From a checkpoint of a small mixture-of-experts model trained on Wikipedia.
Size: 8 layers, width 128, vocabulary 2048, 18M parameters.
Experts: 192 experts in each of 7 layers, 8 picks a token.
Below are experts of layer 4 (counted from 0) of a mixture-of-experts language model. Rows are named gate (a neuron's input weights, with its number), up (a neuron's input weights, with its number) and show model dimensions 0-63. Each number is 200 + 20 x the weight over its row's rms, rounded and kept within 0 to 999.
Before each expert's rows: a language model's description of what the expert responds to. This comes from a sample of Wikipedia text that the model never trained on.

# expert 42
Middle pieces like ip, em, att, um, it in words and names such as Principality, participating, Chattopadhyay, Switzerland.
gate0,174,204,218,229,221,222,191,185,194,190,242,215,195,206,222,208,178,204,204,217,194,193,175,183,234,216,162,197,202,174,225,192,155,247,206,204,202,182,206,149,181,225,191,186,180,186,192,208,196,185,200,192,233,211,196,192,199,218,182,189,209,223,169,218
up0,220,193,230,187,207,221,197,225,199,196,193,200,243,186,203,198,223,215,187,225,202,181,188,231,193,198,255,196,186,180,212,208,217,205,208,212,176,210,193,186,216,227,201,223,182,222,208,195,191,190,206,208,209,228,187,214,177,194,218,227,191,236,202,192
gate1,174,196,203,212,184,216,200,225,221,207,188,201,174,187,201,187,218,202,188,210,179,241,193,238,198,233,183,216,178,193,176,217,239,196,214,184,174,193,222,205,202,193,200,197,217,196,210,216,199,143,187,194,162,181,204,233,182,199,236,190,215,196,183,195
up1,234,184,210,222,232,215,181,198,191,187,251,203,156,201,207,203,177,227,211,219,181,265,214,248,189,214,211,194,190,198,191,181,209,171,198,189,199,222,190,150,214,201,207,215,180,221,243,191,191,212,210,226,176,212,240,183,199,187,202,195,224,207,214,226
gate2,179,232,195,195,200,194,185,185,202,220,184,204,202,198,196,200,209,208,186,189,187,233,204,214,206,221,171,181,214,191,195,195,190,214,175,193,211,169,266,203,193,209,197,200,178,201,149,239,176,198,170,211,193,195,185,202,185,195,176,156,192,169,240,186
up2,207,181,192,185,215,204,167,178,203,225,207,204,222,216,179,182,163,202,195,194,211,194,163,186,191,213,172,196,184,165,216,204,204,207,167,209,198,211,190,193,182,213,204,203,183,172,167,213,222,205,235,193,223,252,195,172,196,171,196,213,231,195,226,199
gate3,182,219,208,227,225,199,194,179,216,222,193,205,201,216,191,212,157,217,210,220,241,210,173,206,157,190,219,215,196,185,202,192,181,218,204,191,203,148,224,199,198,182,206,228,182,151,190,180,237,174,234,204,191,186,200,190,185,199,187,184,224,204,223,207
up3,222,216,200,199,177,214,165,189,213,223,188,216,195,207,142,220,173,229,203,185,191,192,227,178,239,214,189,195,198,191,216,215,180,201,212,199,171,191,197,174,213,193,196,164,178,184,226,194,194,178,218,174,188,205,198,188,177,206,196,159,164,209,218,184
gate4,186,206,211,212,228,223,237,176,220,201,233,196,208,213,204,208,172,206,191,185,191,218,208,194,175,238,193,224,177,209,214,173,161,187,219,183,172,197,210,196,216,222,192,178,217,199,192,185,210,182,199,195,185,164,230,187,196,189,185,202,196,227,189,210
up4,191,209,209,177,183,181,196,214,221,226,194,208,216,168,203,167,235,215,212,192,232,202,185,184,175,233,184,159,183,220,222,186,212,205,205,204,183,202,208,226,153,242,173,219,184,186,178,195,166,225,190,175,221,194,184,185,203,210,209,226,186,136,218,202
gate5,190,208,182,169,189,199,189,210,161,218,176,229,249,223,171,216,202,181,192,211,186,216,199,181,186,204,171,173,163,199,201,187,211,209,203,162,201,199,217,174,172,222,218,167,216,179,209,196,235,177,212,226,181,239,196,226,212,227,192,199,224,195,172,209
up5,179,193,203,153,222,201,188,207,173,194,168,193,189,187,182,198,192,189,167,198,200,209,216,185,236,223,176,236,205,165,214,184,196,189,192,187,188,203,208,198,205,205,190,184,180,211,175,200,206,189,214,161,192,222,174,195,179,203,180,186,172,195,189,216
gate6,205,186,232,211,199,213,166,196,168,187,186,189,198,197,195,202,214,186,207,207,219,206,185,209,239,183,175,155,194,199,201,192,182,187,175,171,211,212,220,196,216,191,204,214,182,166,201,228,234,199,185,214,174,194,181,200,169,216,178,202,204,214,193,228
up6,222,187,238,212,194,222,208,172,164,178,168,179,193,184,207,204,200,194,180,178,200,227,190,189,208,188,164,173,199,185,216,213,194,204,188,225,194,173,197,154,195,158,198,228,190,220,212,213,191,197,207,256,206,175,216,196,219,208,214,193,206,221,169,215
gate7,192,191,218,216,194,184,182,185,195,201,201,230,170,187,192,194,213,171,220,181,189,195,200,191,186,227,195,184,194,168,198,201,185,216,147,210,200,200,189,201,175,182,209,200,180,206,186,182,199,182,214,210,169,222,182,170,214,209,182,208,202,160,165,210
up7,186,169,199,200,206,178,193,199,171,177,241,173,191,215,205,191,184,192,199,165,194,198,222,215,207,186,166,199,230,195,206,165,205,212,165,203,176,181,224,181,217,221,185,220,170,183,217,183,152,190,210,159,217,204,190,235,180,163,230,222,190,234,196,211
gate8,184,182,255,235,212,181,218,161,207,171,206,200,166,200,169,214,239,201,198,169,183,205,188,188,178,212,193,210,205,170,234,190,199,209,207,198,220,192,199,222,192,197,227,217,190,195,213,208,221,146,175,176,193,207,216,194,189,178,219,190,196,159,179,168
up8,139,155,199,216,227,202,240,175,198,190,156,197,190,220,139,211,197,205,191,187,202,217,220,227,218,185,211,199,226,182,197,169,184,220,218,170,218,201,231,208,197,192,163,196,184,200,172,205,215,186,193,181,178,202,179,184,205,177,193,203,201,227,214,201
gate9,179,178,222,208,200,232,217,209,204,211,214,170,198,206,203,192,218,201,188,178,217,177,183,228,208,226,204,208,184,195,173,206,214,214,241,219,178,186,214,213,249,222,211,218,203,219,187,180,225,214,206,211,199,193,190,199,210,171,173,207,180,214,226,199
up9,224,243,169,192,182,223,198,196,207,176,227,226,191,245,188,212,190,242,176,226,190,153,197,180,234,187,203,195,216,187,232,200,160,181,218,188,207,210,177,200,199,189,175,209,196,224,211,193,205,212,254,199,205,209,146,204,204,214,198,217,211,192,159,190
gate10,193,201,217,175,221,225,214,177,218,187,199,229,177,193,190,182,179,214,170,203,200,196,211,187,196,255,206,197,208,204,182,183,177,181,210,191,178,158,184,229,185,188,224,226,194,184,205,202,227,188,225,191,191,165,207,192,197,178,221,208,216,177,189,212
up10,210,206,227,206,227,220,176,192,216,243,202,162,200,230,157,223,209,212,176,164,147,191,183,190,186,233,210,202,210,172,181,206,208,205,179,206,192,174,177,223,183,197,177,220,217,222,177,205,215,212,214,212,234,159,236,220,225,179,221,171,183,192,211,217
gate11,191,175,188,208,204,242,221,218,242,163,211,191,208,180,204,191,207,187,218,177,190,237,185,193,208,203,178,206,203,189,187,193,220,221,181,179,209,220,212,195,223,159,215,179,189,188,160,192,179,176,206,206,202,209,203,179,190,178,241,209,206,150,225,208
up11,215,184,159,175,232,192,194,205,169,194,173,188,159,217,225,205,224,178,195,201,235,183,191,188,221,212,204,205,203,203,219,203,209,209,230,181,193,196,188,212,220,196,210,192,191,178,205,179,186,215,223,180,209,190,148,174,202,189,212,192,200,216,198,194
gate12,186,172,195,204,201,255,214,215,179,173,195,209,175,222,247,191,175,237,187,181,186,214,202,188,220,215,186,212,196,184,205,219,160,237,210,238,216,222,196,221,225,220,188,214,183,211,169,207,236,224,226,211,172,210,209,204,189,218,188,183,204,221,203,201
up12,238,193,202,211,210,199,173,197,189,193,153,197,218,208,190,210,135,210,180,240,181,206,196,183,162,216,184,190,227,194,228,207,188,233,170,203,199,214,206,242,198,183,190,189,187,231,204,218,213,201,202,196,181,200,183,198,213,178,168,174,206,222,176,206
gate13,193,211,226,195,224,183,211,179,207,186,164,242,228,220,196,216,186,197,172,183,220,234,211,250,191,206,181,226,217,187,229,202,212,202,193,242,206,189,196,209,199,206,199,200,201,224,200,186,207,176,220,203,189,235,188,174,204,220,218,202,211,192,200,208
up13,174,161,175,248,189,215,177,191,172,168,160,163,179,183,191,186,209,207,179,228,166,202,184,212,210,155,202,210,205,185,215,213,158,185,172,185,233,202,188,222,213,213,184,218,229,226,198,206,199,236,222,231,186,186,193,193,177,185,196,192,213,231,214,179
gate14,191,197,205,191,198,201,186,168,205,169,209,191,172,189,200,233,217,208,185,224,185,210,209,217,190,218,215,202,185,186,183,206,189,170,217,193,213,199,191,211,193,196,194,204,197,199,191,162,216,187,204,207,200,208,188,178,187,188,217,184,200,190,188,221
up14,206,201,232,227,173,218,197,215,205,180,217,218,189,201,188,150,213,191,227,197,197,213,211,161,169,214,201,189,195,212,195,219,203,144,214,200,204,180,203,187,231,216,231,200,151,197,181,178,196,220,209,139,183,228,194,171,194,200,211,186,205,165,179,194
gate15,168,216,220,218,234,190,190,229,226,204,225,175,186,206,189,224,207,184,185,211,170,211,186,191,199,186,179,200,194,167,199,254,182,196,210,207,230,180,226,207,222,184,192,190,174,176,198,174,216,190,175,212,192,213,220,206,206,208,223,173,182,204,217,207
up15,183,189,156,243,219,221,161,236,185,186,214,202,185,230,203,209,225,182,196,206,216,211,213,214,204,219,212,228,204,212,237,198,234,189,168,206,184,217,181,160,180,237,177,188,220,230,185,176,194,233,209,182,211,202,245,195,225,197,235,248,236,207,169,197
gate16,161,200,199,207,225,197,164,193,188,220,222,196,231,188,212,202,218,223,157,199,199,189,200,172,188,201,192,204,180,184,215,199,195,198,192,190,243,208,184,225,226,171,193,176,213,204,167,233,211,159,217,200,185,186,215,200,171,163,201,215,232,157,209,214
up16,182,148,178,202,218,201,208,198,221,191,185,164,187,230,184,212,219,203,209,208,226,169,206,183,205,190,208,205,187,186,189,198,245,188,196,220,185,191,193,226,228,196,215,178,216,224,203,221,223,188,199,195,171,204,181,205,175,208,224,235,202,209,213,195
gate17,218,209,202,206,180,204,172,176,208,214,222,160,175,224,200,203,210,213,186,179,173,210,211,193,213,233,167,219,225,198,217,185,206,188,182,240,193,192,203,199,185,214,218,199,183,194,179,200,199,171,206,210,198,223,217,151,175,211,210,199,238,206,217,181
up17,199,198,177,171,218,204,226,206,185,239,168,208,200,217,191,192,209,169,203,193,182,162,186,149,232,182,208,203,194,177,158,181,190,182,212,164,212,182,190,194,215,159,169,197,191,178,228,222,201,194,185,229,215,188,246,230,232,217,223,212,216,200,194,202
gate18,220,216,197,192,186,233,200,184,208,203,190,182,198,195,193,218,189,174,186,179,220,217,214,207,186,192,165,210,243,182,195,217,226,184,197,185,204,173,189,227,198,187,197,222,181,209,134,230,189,190,231,205,205,197,208,174,187,183,177,215,198,215,199,185
up18,212,185,220,232,153,210,222,236,183,215,207,194,206,194,205,205,173,151,213,190,166,212,200,205,197,206,191,230,143,203,208,222,204,197,193,194,200,174,180,173,209,198,204,187,188,207,229,209,193,188,193,194,214,199,233,200,213,171,193,206,182,228,197,178
gate19,192,246,168,202,208,226,166,210,195,198,206,204,215,225,179,213,188,188,202,187,236,235,208,181,174,211,190,211,184,216,211,192,227,219,202,242,187,152,222,177,159,206,244,177,221,184,181,186,194,213,224,185,188,177,207,180,175,197,168,170,189,206,200,153
up19,181,190,221,200,159,207,185,189,226,195,200,204,189,179,210,185,193,193,189,182,173,183,194,212,217,191,186,182,201,182,158,220,175,225,212,194,199,218,165,207,243,193,192,248,216,214,194,202,236,167,217,209,197,196,216,237,251,190,163,226,186,157,192,201
gate20,171,216,196,179,213,239,197,156,200,204,171,187,214,236,196,191,187,191,170,174,202,183,214,172,200,207,199,202,215,209,199,223,201,209,216,191,206,185,181,197,213,172,201,192,181,178,180,203,187,187,172,205,227,202,182,207,224,207,231,193,206,159,208,216
up20,201,174,177,213,193,218,239,228,190,196,229,200,195,204,229,184,178,193,162,218,205,189,214,191,230,193,144,207,230,179,193,164,216,191,240,182,214,229,178,179,198,187,202,241,204,180,164,193,206,168,199,210,187,191,198,185,166,193,227,225,199,190,203,233
gate21,201,237,198,209,235,179,202,179,217,183,184,179,234,222,196,203,162,176,168,205,144,187,212,198,201,207,192,162,206,201,210,205,204,186,228,180,187,204,180,220,182,200,223,201,195,195,210,197,224,190,175,197,187,245,226,202,176,195,223,179,188,209,195,185
up21,184,185,187,207,186,183,243,181,200,192,190,182,194,195,189,191,205,207,250,181,192,198,195,171,164,217,209,183,181,214,209,195,160,176,172,196,198,200,216,223,203,187,158,229,153,193,225,225,233,194,173,210,214,213,213,207,192,177,167,214,232,244,172,223
gate22,208,184,225,193,211,220,210,201,190,163,210,245,195,195,210,165,200,205,191,212,176,209,178,212,238,197,181,175,241,232,209,199,204,203,212,194,213,164,226,176,174,188,222,183,219,174,218,183,210,203,229,238,174,198,220,185,218,205,207,205,185,159,183,202
up22,206,187,184,205,196,174,216,171,215,189,185,166,212,184,232,220,158,225,238,229,221,203,203,211,195,224,215,215,220,193,210,199,197,197,224,201,199,210,148,185,203,222,213,201,182,211,225,207,176,194,216,217,210,236,189,204,200,162,210,192,199,229,216,201
gate23,145,214,213,215,204,189,202,200,220,199,186,189,203,231,180,219,208,188,199,211,217,189,192,170,203,201,187,191,211,168,179,234,173,215,196,202,206,188,202,244,199,188,183,167,236,184,208,211,202,217,209,222,183,180,206,160,180,236,185,169,190,201,214,182
up23,209,236,230,187,184,212,214,211,227,209,231,218,153,185,213,212,216,197,209,248,195,195,197,202,199,203,188,207,187,180,205,207,194,205,189,228,183,204,170,239,194,175,168,224,174,204,209,149,194,218,159,192,206,181,212,209,226,207,181,188,201,218,202,186
gate24,181,205,209,222,208,200,216,175,144,184,214,194,226,227,204,200,175,188,187,206,174,203,188,210,216,207,206,225,206,210,200,174,183,196,192,212,223,222,192,260,177,218,198,203,212,173,183,174,208,216,219,232,190,201,202,191,199,206,208,181,227,183,198,216
up24,213,200,199,211,212,164,185,219,217,203,212,193,215,197,217,231,185,163,217,154,209,202,206,185,230,212,206,224,201,217,210,234,202,196,204,197,200,214,171,202,188,229,197,221,177,164,213,187,178,193,196,182,202,192,224,214,188,244,200,195,174,200,228,149